{"num_hidden_layers": 9, "hidden_size": 224, "n_experts": 16, "experts_per_token": 2, "d_expert": 272, "d_shared_expert": 0, "hidden_act": "swiglu", "moe_layers": [1, 3, 5, 7], "router_score": "sigmoid", "normalize_top_k": false, "routed_scale": 1.0, "balance_loss": 0.000143, "balance_bias": true, "init_std_router": 0.0324, "lr_router": 0.000405, "vocab_size": 11707, "norm": "layernorm", "norm_eps": 1e-05, "tie_word_embeddings": false, "optimizer": "soap_variant", "learning_rate": 0.00275, "beta1": 0.95, "beta2": 0.99, "max_grad_norm": 2.0, "batch_tokens": [32768, 65536, 131072], "max_seq_len": 2048, "train_tokens": 585700000, "max_steps": 9117, "dataset": "wikipedia_en"}
Below are experts of layer 5 (counted from 0) of a mixture-of-experts language model. Rows are named router (the router's row for the expert), gate (a neuron's input weights, with its number), up (a neuron's input weights, with its number), down (a neuron's output weights, with its number) and show model dimensions 0-223. Each number is 128 + 24 x the weight over its row's rms, rounded and kept within 0 to 255. Numbers have three digits each.
Before each expert's rows: a language model's description of what the expert responds to. This comes from a sample of Wikipedia text that the model never trained on.

# expert 15
Description: Line-start dashes in infobox-style lists such as Occupation or Website, and name words such as University, National, John, William.
router:162165091154119149153125139099153117113128150156102151112127110158110136102166075136126089185130126124150112112101118115098113123123164126124095140131115122083123152121161117139138137142137125127078131144129165136150124115135131123159125108130099138158111144159088142153138140158089154156154137140126154111093176096138161140136129091111127121154191140088115107124139142103116170126152121134087143162110116091140121158146141145141113182123125127103115134146109150158156159164107131171068171164152105111156103099129087130104116097133109130108100109147136152126123151142141155141120112133084158118113084140108106168116161100104155132094113102102183130072121147097150157103110
gate0:105096122138131143119120167107133119155145155158137149097133156149106110149121153120183078107134125135129148120145130086156111119124144125114158108093144114104145125080167168072187156148121147141117145162118160113101125134144110108121137132099107143119094119127096105158095135101089148138138098098099154106089175142127148172141093089122130141153159140094124144135144160154138118176137113121140172123146076126128100131190134078149106156083129176120152115130148129094110121170149116092141150109136166136163119126115085150140097136121107119124111150154107155125101118119152142173116119135146147133167124117123136144145130142091073161137131127078104143114103136143147100105113
up0:119115090132107081147090145113098112095137157089155128114132127171132140131151131180123127138120128119158074148122147157104073168100125089111159127145146122152104158091113135115164129140120070121111143106157133102139128122116134127155164128156109146091096139135111132071125144166129083131101126072135142149147169094118141082125173120099115134118172140103114162165152129105123141087087120124113111138124144103136123127143070157111103123144077107128118151130127129095146128139145151079083156158153175106092098107127144117136145116120082128124131140134137141136100152116098112116155117126141143163108126140143085098126151128127170082141131100141123103139151140146156132144167
down0:122098127119136147128166139182125132134142142119119092149116168109121170117090167098142141124133128104126091154116150120103140118119154106150160161126131139130136185142129093132145096143159149158115115148154161116166119112128158126151089133089171147156166137138131140115124150102115138155151112101130092102114133112114094131141148092102133168183122110135162104116131139123144121148123131111159155124127132127103103134127161134183104136126055119124141155102142111142142175148098082136140090186172143115113119134148117126121107092159133108147174131119080191078133108128147112097108084114111149128173115122133085115090112110119138139131164155141144095174132119137118099148154

# expert 2
Description: Short opening pieces of longer words such as st, re, un, dis, sub, al, inside hyphenated compounds, plus blank lines before section headings.
router:143138105162138072089138127090138105134101123123088098100088118158093101144136131129165142121116147127132128133097095141133119108153163147116148153169123128166121145118143140133151132155124168101076106141098158120149109109145132094149116130143150153136124105147147170106155142147112142150136176131142107109106181108156138137156140154122141146105161122162158111155154123156151162081120122141081169159147104118150173119142120165113164156120107088112118096110145086132162103105117123121105150153136106135163080150090129114147136098143088124131120130139171134162169121131087133103105170159130122082116112164125153137161117146093114166113084102119138119116159115099085133145144
gate0:176104133118118142127064143108140116129143097135125106160084121114177105133144113161103115174132111135122144126051161144117164099132106097136106145137159133135090096122138114154141099148134127161164093123120108151147143149094167130166117106116133159135113146165108134116112108163105092074182116109096155151113163184137136143132125119104087093127126105124125138142135133120123132140126125151154158107155100140143120120105143179132120116107129119139141156049111140107105143159091144133148156171131121111130112117118172158132104149120154164094156118111121122089105112142087136084136118145125151130112106125120157139118118126148142119079070161139157127127152092125160124148104
up0:126128099118181120141094116135169117187129132148123158172149160125137125131088113126096089152142153174120086139125103088084159143161167097142103110140151158138095140109131115117118130121139122062103196137094144116116121099129117092155107126132107125146092102124154127108129113125136118134188111178137113178102128131097101130086082144136163122137131136104119104159144112166145084137116130134116169171139145126150128130130101137118164147146125138150116167103138113114167128087146123163120102099119095146125113134153135135099097122156164107152133139112147136149101127094123108137107159080107120132132141153131127148070140156145149094093152113128103096139136096099122103132102
down0:111145115129123081122127108125130089146130137094164116097137129149190156117116166124100099095127098120148143114117119112075146171144150094160116130099129135103116158105110124116118142070138114126103165119089128087092100117093145106109122156154127126104120128106147110114132147141093103123136091157145168108139112131173162111128165164117128106138138132108138095152130139104191129139113150114118090081097138103134153119135162151124143148112155164140121160133128114085173128161174099115117150142114107117158112113114114120092091141137097124112121114126076114153158127166171150098129191109128122145093162135078119133126130139133120194138139147133111155135091114101129093121115

# expert 1
Description: Opening words of quoted titles, names and foreign words, such as The, the, El, San, Robert, plus accented letters in Spanish or Czech names.
router:121137114130121101135158097133128072138150174165153106118145125163093095135166152118154171208176141139131122121132112142132096135124140118139071096127126150110101153164150094173152125151141125136078137158139129125114116117129129154120133133159136131127124114119140115145151162096091124155137115105146136121115173108119146165144155068106152116139136126100130079110113105127159110090152108131165119136144112133111150139113119122103117132136212113139142115106155094141100100091114134169156136176117144116128139078139145136144144128137147104139144120143106136178161131106131118103153157128142197120060108107159124178143121130126119132123137114100120131096141087116121129132150
gate0:137118167153105114164171152156153163144168154133136153132128145123107124122145119128155117154118187131103138135112138114177120100100156143093082088149128153144131150116151102149168127106110129143164144097111112126127113101132124156164140116092135113115120147138184153145153118132150096107101162108163134112104127088125132120116118182118183113115167170096104149133117129115194117127148156142085186126096175122149104170097127140116130127139160106138173111132097118155127163125158130140120138126094135135101127096140127156112138094169159118148091105143160137127095088132110123100114146125140147139153130116099124113100114123100129086171118159178149122145118130126184140132112
up0:121101114133092133101154162124149163097187108121169141161160157128128149142128144096112084112151127144127112159160144148099126160150150160143148155173128117126119108107130112123091139140152118124144135140120183122116150161126160154103167138140093137078147107142115140119170129112081155106118129136060130120111160148125084088099144155153120149120106095095085169120082132124124128159133143136118109142109117109126118114133111155162117087140107100114102123126125116113124119148141111152125163137089108096096153109109186133123128184086135140127101176101102121141119095161138149109119112093133106132118177130105167121122177149144119118132095115089115150125137135074160131141109
down0:114104121101100084151125125123106125085078082104112159116151097113133123106107080133152114097115100111113140117134140080097123125115089112148134140133113141142168125121098140126137132119169127144092093167139156116135111128130127107132161105115112127136089108111149085092167128117106128124119112096087100089137137146098160119120080106135113141080177132127129092124119170150090145143116135147116144093145156121118112137115168118105098144156112139116106166120117141102120186139132140136144093123091164115128116148093128114053137155155129117137102138154150144123132127153092129145132090166167168134143106170128116136123140082133068158162138134130107120074109174130131124164142

# expert 10
Description: Inner and final pieces of foreign or unusual proper names, especially place and surname endings like burg, ton, mann, ville, ford, ington.
router:187127142147134132124126117147144098119120160102086120135117110126117114114219114153172122169111129123131128093103096119115113116155121118153130166114123146099138118172138072098162127143149139110127124143130130142131091105168160107092159111122124186151120092081126111134131172115072138134143145128118149151121128099132136136118134090152111122138118137159155133151136169136145084120124084136155140107127124142107129112132113115151125126132159100149093157117153127117095119120073123183087099095144141125184130104148097132104118120118091134094104168108138169113166145146107121132113153160149199107163136113132161163119128142126124143126131107122147153143137134096172165121146
gate0:168140119145143120110135114136117111098135148138132133144145112130140139125119093126135140109135128095118154094168133143136162057131158147110127145110087140141075114147116118130133140124137178065105109137146149122133126158164114074139129146093154153092104110079107134130144154154077124114075141103147113136126138144150100213120121124106137121135095123168190146151153150147139152122139125145136134088140106144111078095150103117147125158124145129156142110107111124116154111152122119119107139141127156085141164164154157140103121122165122088075110149113117095135131084096112147145125112130095133084172070147138137121145130141121090098125117119095105152128116154093134162142141
up0:162126139108110156137118108140149140108106065142082131138124102107099135130111127150187115148156117161117120069154111114133093138146171101146148096139180109166197130116138088153115134077137111140134141101120121135145114159097101114120123155121164081136091111083137134096162138169166112112133106161138090115137120096115101130139120109155155117130107141184139163092145106110142103102096158110125075141123123139139136150147158188098118111154133111117109147124130136120107117142165114149134161117128154161124128157090105133109124130100110119098142101129103113126173142097119117140155140091125144085129150145138131103117123177113096106127146095157130122122147092097153141106150
down0:108175141141165132129126117131135085105160167148132169115175120125160097101129136132134092165151155125140118116157118149120156141135156113162134152132128148139164105106145121160133138086076117111142124102109117118126111113101127123136134102163122144155104162124134117111118127085195111141131103129116134059130130117185140111122103160165145152133121124113121109141140113143135131115106153148131111147169139126095125097135105171130141106118133102161172132144110142160157135127197131139138154134079098170146116161123137139115108163141173122115135104071131103139108153134135079084112104115090155130140167163148131138152130111136121125183147097159133135105138117094102136098060

# expert 0
Description: Subject pronouns and opening quote marks in narrative and biography, plus subject nouns like film, player, song, gene; e.g. he, who, they.
router:144136142158092110111134063096144094117139155180147130144084138087121107112142164122133139172116125090092136157110124110167077116196171153148076159174136144126133141125167111142129158109121134103151132144122109117146132120170129122129129157155109158171142128149120140172154112123113126116097122164126134125128150087099147160104119063082136080160157103091137138126124148127159111099107091159140163160193153122128109152141140159113136126140168124136133128084123121121124093136085107117126143122140131110139082159130083109154144125163104125119128121114133149152124122111143119146160157108120114100113124112119094165135107124124153102145109120123125087122083133129129152112127
gate0:146119144158085143127121117128112149155132101140165109115161134096096134112139155103118114157126147146124161125149153155157107145125134131107108119146170147147128126122126125131128106109117144128113173145148130073144125148109100177088079094135141135202069117142134096152111083106084144106091142129129162110119169085151190147117092118114128083151123152147147168142101135112131150156139150101104126121091133166098154128122111140169087096126119132115111143175178143098147092085161118124129089113090137132184131128169097108125132131132110143137144139133111119142124121153143108141098108144102116106128112132113139164142118103085114156092162109102131145096122123127111151111174
up0:149143106143151136141121153119124133110139124105143120123137131109089090146137101119121141122120135121137126167101055128118132159110143131149141093172150137108115148087092135157084120108105116157177147121164152144173115124140111103103131120120087161134111111151154137091063060147144165108100089163099112126136130143145153159093100114134143112119160145102144143103107151090118150136118157118174132088157149145115145157099121167140113109139109116104153124139170093148120132126114071158105092154153091113161075106123126124097136135075120158151149122134147151147129156105142110169148147132131092126132106134098123129108129150127142148167123105163074102102145160128110131109143
down0:145119097156121148095136190127131124168093142137109116119123136123083099085193123127113056136133146086126155144083162178119155134180135148117161160107159148192136144140131139143096118115166117151119127131111130140145176126129143127119121114100166110136103113129159111124089113116121109098113177093105149155126151152154119130151101139125110121125128089093130104105143137167080106118131136141173120091191118160186151097098088113129143122117121130145115142103127154100149134129107104141137118111146119130146105146129109105129111149091129160111173125114150110157144149165141116133125111127112153133119132176094154163123094113160154099116115121128104134149136156140103125165139

# expert 13
Description: Century pieces of years such as 201, 199, 202, plus spaces, decimal points and dashes before numbers in tables and dates.
router:182107073159127155120141117120128065131132146163126123155113138115070112117107131144122193135066092173151123144083139134110109114193119158167134152118117133121149110120168115107142145149162104133116145111175103137155132136127128140120109118140095140142113151119146117117144173129122148111146138138149118115099126128148208104124117118125127136138194134132118113126095120155165121136136104129175135154132142128142133146150133143130173153133164130129132140132125111107110135122105133138106129115087106120155118122121103128099076133151146092094045125123160114105085128100144114135136123124112179082130134121159122130134161142140070149090146099123147145117134104124132132085124
gate1:177100104135147099144111112147145138145080139110120136132138128130097114133059127178103089140123136099091147085115149093094144121130155127147126115156131126139126134112150095120141137104107094109100082142128108122112157109138137161125142122146122105149107120122127118122149176061119123091141124114093103132097187102118155145093116080162154169148155149147143132117168139162167129174132123171136134084154133162090118128123137110137151124150146122147139102110139141141161098098110172101098132147137104177120143138147107146126113092113128170100080170106149143098148102154124159147154163119116121137147120172130132092145110110133112117118146098124157140146125138079132170107095
up1:127111110113143089146107093127137180132109109098143117075138134131170120098109151115088173148111148098127120143128150166119135143109199137142144079142161109155152129180129106102128122136099099139132106130150101124117136154126114136130142169128122090105120130147107116138141138147111103132100108166138132127121121135139173121094098133138143094175124089168141121191117080112141128120133134166107170131120131096125108091119105156123156145156208110151083122140112124130136156139150130082106134110124140159107131164163161113129141135128154115128112179189115098115114118167140139119128104157144154154154155148139123118126114121155119077112137165152106122100137139105078150110107
down1:083128117115142144117174122123069077135103128142113122149125119129151148101106108119116127065130131119114193144143123115169119151064149128139135136123099121131139119117127152119145138119123140107132140135127120167159156134160168124158104117136118161101146148110139090102107121137155148123117107092098140107138144113117093127188152072069106154120139107102131132128140120119116138147152152107103131119145142129133164132138151115071137103102110134125163135145100151136139110144147105099131100137103137156122110079072095106140111110112100096129141096112204120090121117142156125163181161150110106087105136125104078167113106161139172108148106133159142138125147162142142147131138

# expert 7
Description: Consonant-heavy word pieces inside non-English names of people and places, such as Shangkun, Chakwal, Kencana, Lviv, Hunnia.
router:123131134127150099113145127089120144118155116151126129139116131122041123127185120151125102144099108149148136170102092107078109112129140115100086125139157125129151148131107146127168150137116137109104114128135134117108157140155126109132153103185122168097146124124141123114113139130095124112099095179133117121133141115068162133135145106123139089121151135183132136127126121102158141109082103136159138136149142147163121085143128133104120147143185138149110126097113106120118108120112168129114119148130154159133101151097109152143080114130134114166111139175149154184147138144122151127115102103172177119062119122100089110116115113116092152152110115137126140113105139109172114076185
gate0:121173106112098169121123138117154164145123111170095154170176133104127091118098148136145143161075109144139131104128128147090162128149101112116139158178148130143142142151128096139122066109123067151136111148120165102114110126105181182138171116140140105112177151112130120107154140148119141120116127141153118111190076107130146081129095141100116102101088129171171129172106070156146147095130149134100145114113149125113167152131116166138101148170106113105111126088097133133152153127102132136141157152129118144114156123130103124135120138173141104150133152133119098112163089116097138129153084121106155125141148117153102098140117114140129106115137139132130102150134138139127147110127
up0:118133114172106161147119120106102141129125117139130131085091141138124113093162113115103165147084082100132136135169158141178114086110106142109114147156111126094122151109110123141108143153122160118142182133123090110141102084146142115157160112120127087126135108103102118142090124151094105126161084117132140121094146092092110126067127106114115153142150166142169141179094114104133147148113136112149135133120129118149131145133129088175085125086109175111129137102145156144113145094142130139106143117116128174143119099077143128104117130122076114141127191137130095166118173119145118132147110096113146153157150123187153132119124112142145087159147148133130126168141107119124116088147
down0:139167163102125112127115145092143091125136145114118108089109131153116147107155121149116153148102099115173123191124104127128157108105116123143097128170136164158108099104126116129094114112177136099148099115121175099097134155141107080090084105077142159120086093146136123116115138134100124154132118123105172164161116154129130135121094117149121165092125088148151123171144120136128126137127160118125139112092143153138152108128121096151165111146120130107185159105163116139119135143140149120120152150122120049103144116111134124150135141117117120171130140154096162167128166102149093145121118146101119141128178086120158120105121134099149084150075124136174150114140142123163122148114